config.toml
num_hidden_layers = 8
hidden_size = 128
n_experts = 24
experts_per_token = 2
d_expert = 96
d_shared_expert = 0
hidden_act = "swiglu"
moe_layers = [2, 3, 4, 5, 6, 7]
router_score = "softmax"
normalize_top_k = true
routed_scale = 1.41
balance_loss = 0.0168
balance_bias = false
init_std_router = 0.0167
lr_router = 0.00236
vocab_size = 15274
norm = "rmsnorm"
norm_eps = 1e-05
tie_word_embeddings = false
optimizer = "soap_variant"
learning_rate = 0.0118
beta1 = 0.95
beta2 = 0.95
batch_tokens = 131072
max_seq_len = 512
train_tokens = 417900000
max_steps = 3189
dataset = "wikipedia_en"
Below are experts of layer 3 (counted from 0) of a mixture-of-experts language model. Rows are named router (the router's row for the expert), down (a neuron's output weights, with its number) and show model dimensions 0-127. Each number is 128 + 32 x the weight over its row's rms, rounded and kept within 0 to 255.
Before each expert's rows: "comes before" lists some tokens at least twice as common just after its tokens as in all text. This comes from a sample of Wikipedia text that the model never trained on. Tokens count by the router's weight.

# expert 19
comes before: "-", "|", "==", "The", "===", "In"
router [104 179 150  59 102  96 106 103 105 140 112 179 181 110  99 149  69 121 129 127 144 132 173 146 186 152 122 207 102 120 134 121 137  91 115  63 117 147  75 144 133  48 143 152 157 136 145 159 149 164 129  82 116 104  98 177 155 162 140  91 140 174 131 139 162 144 102 113 168 107 106 103 123  99  97 121  97 141 114  88 141 161 100 184  76 122 126 107 163 172 143 109 133 100 126  74 125 123 129 137 113 125 128 149 120 163  42 111 114 176 126 149 141 146 170 178 158 134 129 229 148  98 113 144 125  95  70  92]
down3 [ 57 103 162 134 142 117 120 173 136 120 116 107 107  71  90 147 125 145 128 153 137 167  91 118 104 131 157  75 154  87 141 155 129 160  72 141 133 134 174 137 170 128  68  91 165 102 106 120 126 112  87 145 127 115 130 116 123 107  94 108 146 143  97 134  64 140  98  57  54 221 140  95 116 161 106 119 161  53 136 117 120 132 134  52 138 143 177 100 168 155 135 168  94 103 126 143 108  54 113  99  98  88 137 134  89 189 137 147 174  84 171 119 120 165 148 130 168 141 114 150 133 174 110 124 121 164 136 180]
down4 [147 179 117 152 186 110  95 108  93 151 160 120 132 130 172 116 111 129 167 171  79 131 157 119  65 134 138 181 119 163 127 119 119  80  96 148 144  96 126 124 103 146  71 144 113 113  81 116 136 151 130 149 132 108 136 122 145  88 178  95 142  97 160 112 153 103 144 148  98 149 165 160 168 109  66 110 153 106 184 111  41 123  82 155 152 110 161 113 118 123 131 159  52 190 165 127 179  67 114 121 156 154 125  90  78 139 116 165 104 105 168 122  80 124 213 129  63 111 121 103 111 137 167 105  91  66 133 150]

# expert 7
comes before: ":", "\n", " of", "==\n", " |\n", " by"
router [130 120  55 143 181  65 144 192  37  96 121 144 135  83 145 134 144 141 117 128  96  50 107 121 122 111 112 161 128 122 164 218 132 109 116 110  70 120 221  93 158 122 158 133 140 112 101 140 107 132 129 149 104 116  79  96 155 174 116  96 128 162 138 160 191 147 147 180 150 144 113 128 129 145 101  81 138 107 146 143 139 154 144 125 103 118 111 145  88 165 133 118 143 131 106  63 152 140 147 112  83 136 143 136 117  88 210 106 127 159 128 135 133 132 123 188 153 143 142 155  94 108 180 116 198 145  95 171]
down3 [ 59 114 105  91  80 149 135 123 113  70 114 141  85 158 137 137 137 131  81 116 102 100  65 117 101 113 173 111 151 202  95 112  96 158 118 128 106 126 108 101 123 132 135 167 108 159 148 123  88 136 159  66  96  83  85  89 157 156 101  90 205 114 153 116 114 151 121 165 120 127 154  88  92 186  89  88 105 113  84 189  98 161 103 116 121 202 153 185 104 143 179  82  97 138 136 135  89  74 143  98  92 121 136 124 105  92 199 132 171 126 118  98 114 126 180 154 158 181 105 147 140 109 108 126 147 164 113 127]
down4 [158  99  84 101  75  85 157 149  63 135 131 167 124 139 133 150 124 111 156 138 146 118  97 104 140 102 137 122 161 120 147 135 124 150 112 113 121 113 163  52 122  96 218 147 129  79 125 101 119 136 120 141  74 157 161 130 131 108 133 126  75 145 103 155 132 109 111 139 105  18 181  98  86 169  94 102 115 124 127 148 158  92 127 181  94 114  88 128 118 145 182  87 145  89 138 124 175 186  58 148 154 123 115 143 180 132  89 118 122 198 132 116 100 145 199  80  68 152 120 103 131 114 102 126 120 110 182 158]

# expert 20
comes before: " and", " the", " he", " which", " but", " it"
router [143 142  57 130 160 109  92  93 135 139 167 187 144 111  81  80 124  54 127 120 170 151 108 173 142 112 145 105 139 128  77 113 155 114 164  88 158 143 144 192  49 170  72 149 137 170  91 146 137  84 106 159 122 142 171 118 120 144 112 163 134 174 170 125  87 160 142 105 108 125 162  90  99  91 173  69  98 155 149 139 168 108 191 154 152 109 122 150 141 111 121 110 169 108 119  80 117 136 161 111 129 110 141 149 136 199 133 149 146  53 168 115 114 153 169  76 100 158 106 137 177 139  99 168  89 102 110 151]
down2 [131 148  74 135 140  83 185  96 134 134 105 126 137 125  84 106 134 152 184 129 137 154  76 165 143 100  30  97 153 111 222 168 137 143 126 179 163 147 106 169  93 122 149 106 132 100  89 100 120 114  80  97 130 146 186 153 160 108 131 163  77 152 119 117 115 140 109 121 115 113 147  85 179 107 151 177 122 148 196 134 112 176 176  88 118 121 158 114 122 128  62 112 115 152 114 163 141 152  83  86 130 106 177 123 142 122 106 148 112  88 121  36 106 160  75  94 105 143 157 114 106 105 158 134  96  90 115  93]
down3 [114 112  59 132 100 100  71  96 115 138 122  81 128 180 152 132  39 164 112 117 113  84 110  93 148 143 113 130 169 120 148 101  97  48 106 106 100 103 114 114  94 122 118 120  85 170 111 149  95 142 126 166 107 155 125  71  72 137 105 120 117 106 143 148 144 174 156 127 163 131 170  99 132  98 195 152 114 144 148  69 119  76 149 120  31 142 119 143 125 130 119 171 150 135 149  51 128 124 170 153 100 112 133  82 125 116  95 148 126 130  76 138 156 138 148 146  81 156 161  86 160 123 161  98  71  54 145 123]

# expert 5
comes before: " |", ".", "–", " |\n", ",", ";"
router [151 101 139  71 149 120 169  96 202 124 139 177 150 121 161 138 116 151 128 134  74  88  71 118 120  93 135  72 153  80 156  63 109 140 194 136 183 130 198 177 139 117 130 185 111 132 107 121 137 128 103 140 132  76  88 139 138 179 150 135  85 116 127 156  80 184 144  78  98 112 123 117 122  97  91 165  91  90 112 161 107  61 145 142 161 117 129 105 113 126 125 131 110 126 145 182 154 165 147 160 204 150  85 135 120 120  83 124 105 128  76 148 131 139 193 138 151 131 124  91 102 153 131  75 188 158  99 113]
down6 [ 99 127  76 107 118  94 104 149 112 103 135  80 192 158 129 131 145 130 116 141 134  99 157  76 184  97 157  92  72 124 181  76 147 125 188 132  32 129  96  87 106 153  97 108 115  71 127 147  87 192 194 142 142 104 159  82 102 146 141 129 151  74 153  52 119 140 134 147 143 175  79 128 140 125 111 119 117 102 144 112 114 135 113  93  92 105 155 134 154  97 113 102 101 142  89 169 106  99  97 113 134 141 198 134  93 146 119 106 124  85 153  95 129 159 134 179  76 126 149  95 146 181 168  79 161 101 154 137]
down7 [112  79 113  91 124 126 143 106 132 185  91 152 110 147 146 124 194 185 129  97  81 109 126 139 175 178 149 152  95  89  74 123 118 108  91 118 141 169 108 106  97 134 107 104 109 149 122  95 165  99 139 117 171 139 137  78 122 125 160 114 124 110  69  31 138 117 110 116 130 120 140 153 120 169  55  91 149  47  47 145 101 105  92 138  62 108 123 153 138  82 125 121 107 105  85 101 149 174  89 102 133 103 121 150 180 155 110 107 105  87 114 139 119 120 132 203 151 126  83 145 191 140  88 145 125 116 144 170]

# expert 10
comes before: " |", " |\n", " (", ")", ";", "^{"
router [ 96 180 148 169  87  35 163 152 110  87 155 156  77 127 114 159 115 134 115 123  87 133 104 139 170 109 127 116  63 118 144 103 108 135 107 176 143 174 190 188 101 176 140 157 123  78 136 136 133 144 112  94 154 145 193 118 137  90 107 118 148 173 167 165 161 135  84 152  88 167 216 105 119 115  96 148 119  79 140 113 129 142 151 118 131 117 148 118 137 162 127 137 108 124  73 149 123 140 135 187 154 168 120 126 118 131 138 128 122 147 137 176 153 139 114 127  13 124 117 106  97 133 109 169 211 167 126 124]
down6 [161 109 139  94 132 118 134 165  77 124 116 130 168 150 134 121 115 125 183 226 185 157 143  75 174 118  66  75 127 139 133 144 101 110 173 113  68 127 107 123 104 123 102 160  82 154 153 122 160 147 173  78  88  95 121 105 125 163 115 109  80 128 129 111 109  96 162 167 111 105  89 158 159  98 138  96 173 111  95 168  96  77 203 169  84 104 143  93 143 139 173  87 137  91 112 133 100  85 120 136 149 157 193 120  75 169  65 124 158  98  99  99 127 178 135 112 170 148 104  86 156 114 129 110 111 113 131 154]
down7 [117 111 125 149 119 128  85 155 129 171 148 153 115 155 168 128 182 160 153 153 150 120 129 108 169 155 199  70 113  90 121 158 164 174 160 166 102 135 169  99 103 141 152 102 117 146 126  58  98  44  95 127 181 171 145 115 133 168 116 105 204  94 133  79 126 129  92 132 111 135 152 137 109 160 133  69 132 197 133 220 134 101 128 148 101 209 101 102 171 129 154 127 124 122 123 158  69  67 108 118 144 151 175 112  87 112  92 126 155 124 162 155 142 144 155  90 134  78  97 151 125 122  90 119 134 148 137  91]

# expert 15
comes before: ",", " |", "–", "\n", ".", ")"
router [110 126 191 138 115 157 134 174 138 175 138  57 135 151  93  97  93 128  67 143 141 145 179 148  99 139 147 184 127 142 123 113 102 116 135 163 137 107 161 175 110 129 138 128 119 122  71 131 141 140 110 159 141  89 135 188 124 140  96 106 176 127 104 150  64 124 207 137  82 108 191 105 133 224  75 160 189  93 140  93 116 102 141 135  96 149  97 150  94 141 104 153 144 150 161 128 129 126 105 155 110 104 109 208 138 153 139 166 111 140 141 137 138 154 181 137 161 133 125 102 158  93  80  50 194 139 109 134]
down5 [147 142  89 129 176 168  76 125 112  87  98 127 149 128  95  29 127 185 121 105 151  87 111  90 127 154 130 166 216 169 157 174 112 140 113 114  69 159 120 124 125 161  92 167 181  76 167 106  50 128  90 117 123 153 125 146  86 127 161 102 131 151 117 127 160 126 128  79 183  94 132 138 131  78 223 130  99 138 142 133 106 144 132 109 127 166 127 158 166  98 158 142 131 104 118  93 140 170 134 163 128 126 140 122 136 154 121  71 191 160 148 104 108 156  88 119 126 160 120 154 171 158 190 107 144 143 167 128]
down6 [ 93 155 139 136 149 118 123  62 116 154  32 122 178 137 116  93 128 109 128 111 116  40 114 159 165 121  86  90 125 185  97 117 137  59 172 125 104 111 174 134 123 122 111 130 100 154 149 163 141  75 125  73 134 126  60 141 147 113 129 155 136  85 101 184 157 135 135 155 104 116 123 112 166 161 134 112 125 111 125 120 160 151 106  62 110 173 165 121 104 121 106 111 135 132 106 122 131 137 140 105  70 170 194 112  69 136 194  77 157 176 131 123 186 132 121 123 149  95 129 166  94 177 114 118 140 169 180  73]

# expert 22
comes before: " of", ",", ".", " in", " and", ".\n\n"
router [126  73 129 138  98 190 161  58 113 118  91 134  95 112 134 135 133  79  54 131 101 154 145 127 201 121 148 142 164 153  48 127 138 145 168 160 143 158 193 136 151 116  88 125 159  65 136 114 160 142 121 129 121 193  98 115 127 115  91 156  93 134 170 120 100 104 192 150 217 152 158 115 120 174  70 136 123  98 123 111 132 145  86 109 138 116 126 148 142 132 125 154 173 115  82 151 134 134  94  99 113  77 143 134 140 132 181 163 125 167 123 126 130  99 176 183 155 152 114 201 134 113 148 150 175 148 110 184]
down3 [111 135  45 193 125 122 106 111 140  97  80 154 123 169 128  98 158 141 101 123 141 154 132 108 133 134 160 118 102 144  96 208 132 125 144  80  90 140 109 163  76 108 166  93 130 155 154  75 152 146 105 144 104 210  85 117 121 113 150  81 161 161  84 150 147 158 144 138  73 133 185 161 110  99 159 127 142  90  96 155  49  62 121  91 155 125 169 133 171 131 172 120 163 185 128 115 108 145 111 134  96 113 169 138 116 128 164  96 123 171 117 115 106 125 101 162 170 163  99 133  63  92 188 128 177 131 154 153]
down4 [ 98  80 160  79  85 101 142 127 153 136 162 198 133 162 113 139 180 118 114 107 146 159 117 168 159  78 130 109 125 119 200  60  83  98 127 131 127 117 123 117 114 176  98  96  51 160  79 108 182 128 112 115 157  85 162 150 194 136 134 125 181 140  96 115  84 113 136 111  67 119 131  92 188 139 113 136 124 164 109 200 129 105 150 162 102 101 112  89  92 135  74 150 115 108 134 155 105 146 103  84 107 116 161 143  83 100  84 176 129 148  97  73 156 122 146 158 109  73  92 158 150  82 142 102 108 113 138  93]

# expert 12
comes before: " ", " —", " \"", " +", " −", " —;"
router [ 92 160 112 115 187 148  73 135 132 105 123  84 116 170  75 123 174 191 134 130 104 134 172 119  99 128 108 107  75 105 134 148 170 126 157  86 101 150 152 167 210 168 145  97 132 107 107 106 165 190 100 147  67 126 125  76 131 113  90 101 159 125  65 149 154 174 151  89 110 105 128 102 151 117 133 148 109  93 158 189 112 129  83 153 106 161 137 144 109 141 128 145 177  87 160 113  60 143 144  65 215 100 111 166 129  86 159 112 160 138  84 118 137 132  72 111 105 129 123 138 136 152  74 162 109  93 147 123]
down4 [136  98 225 112 117 147 127 155 111 161 158 116 114  73 152 160 150 173 107  84 126 129 159 123  91 152 138  99 190 102 100 172 159 115 188 164 114 104  89 125 118 167 146  95 135 149 129 158 151  81  92 140 157 106  84 135 103 168  84 122 127  60 106 118 149 210 148 118 150 116 144 164  80 102  68 160  93 139 102 155 166  77 144 140 132 147 106  99 140  96 167 147 150  96  76 103 159 106 158 128  83  76 186  70 142 162 151  92 118 128  90 123 139 181 189 152 103 106 147 109 140 146 150 177 139 151 147 137]
down5 [177 136  96 146  45 130  73 112  76 147 170 173 126 106 135 148  73 128  76 146 172 153 190 109  94 131 130  90 129 156  74  87 135 151 181 143  84 136  99 112 122 172 103 143 165  96 146 143 125 150 135 201  88 123 114 126 119 110  94 177 156  71 102 117  78 147 166 159 115 102 169 206 108 214 117 142  87 125 159 103 172 131 117 153  85  90 172 167 150 111 145 117 121  82 126 159 122  77 107 142 138 125 101 108 113 162 119 110 141 172 165 179  99 124 148 123 162  90 117 125 112 164 115 111 162 146 155 134]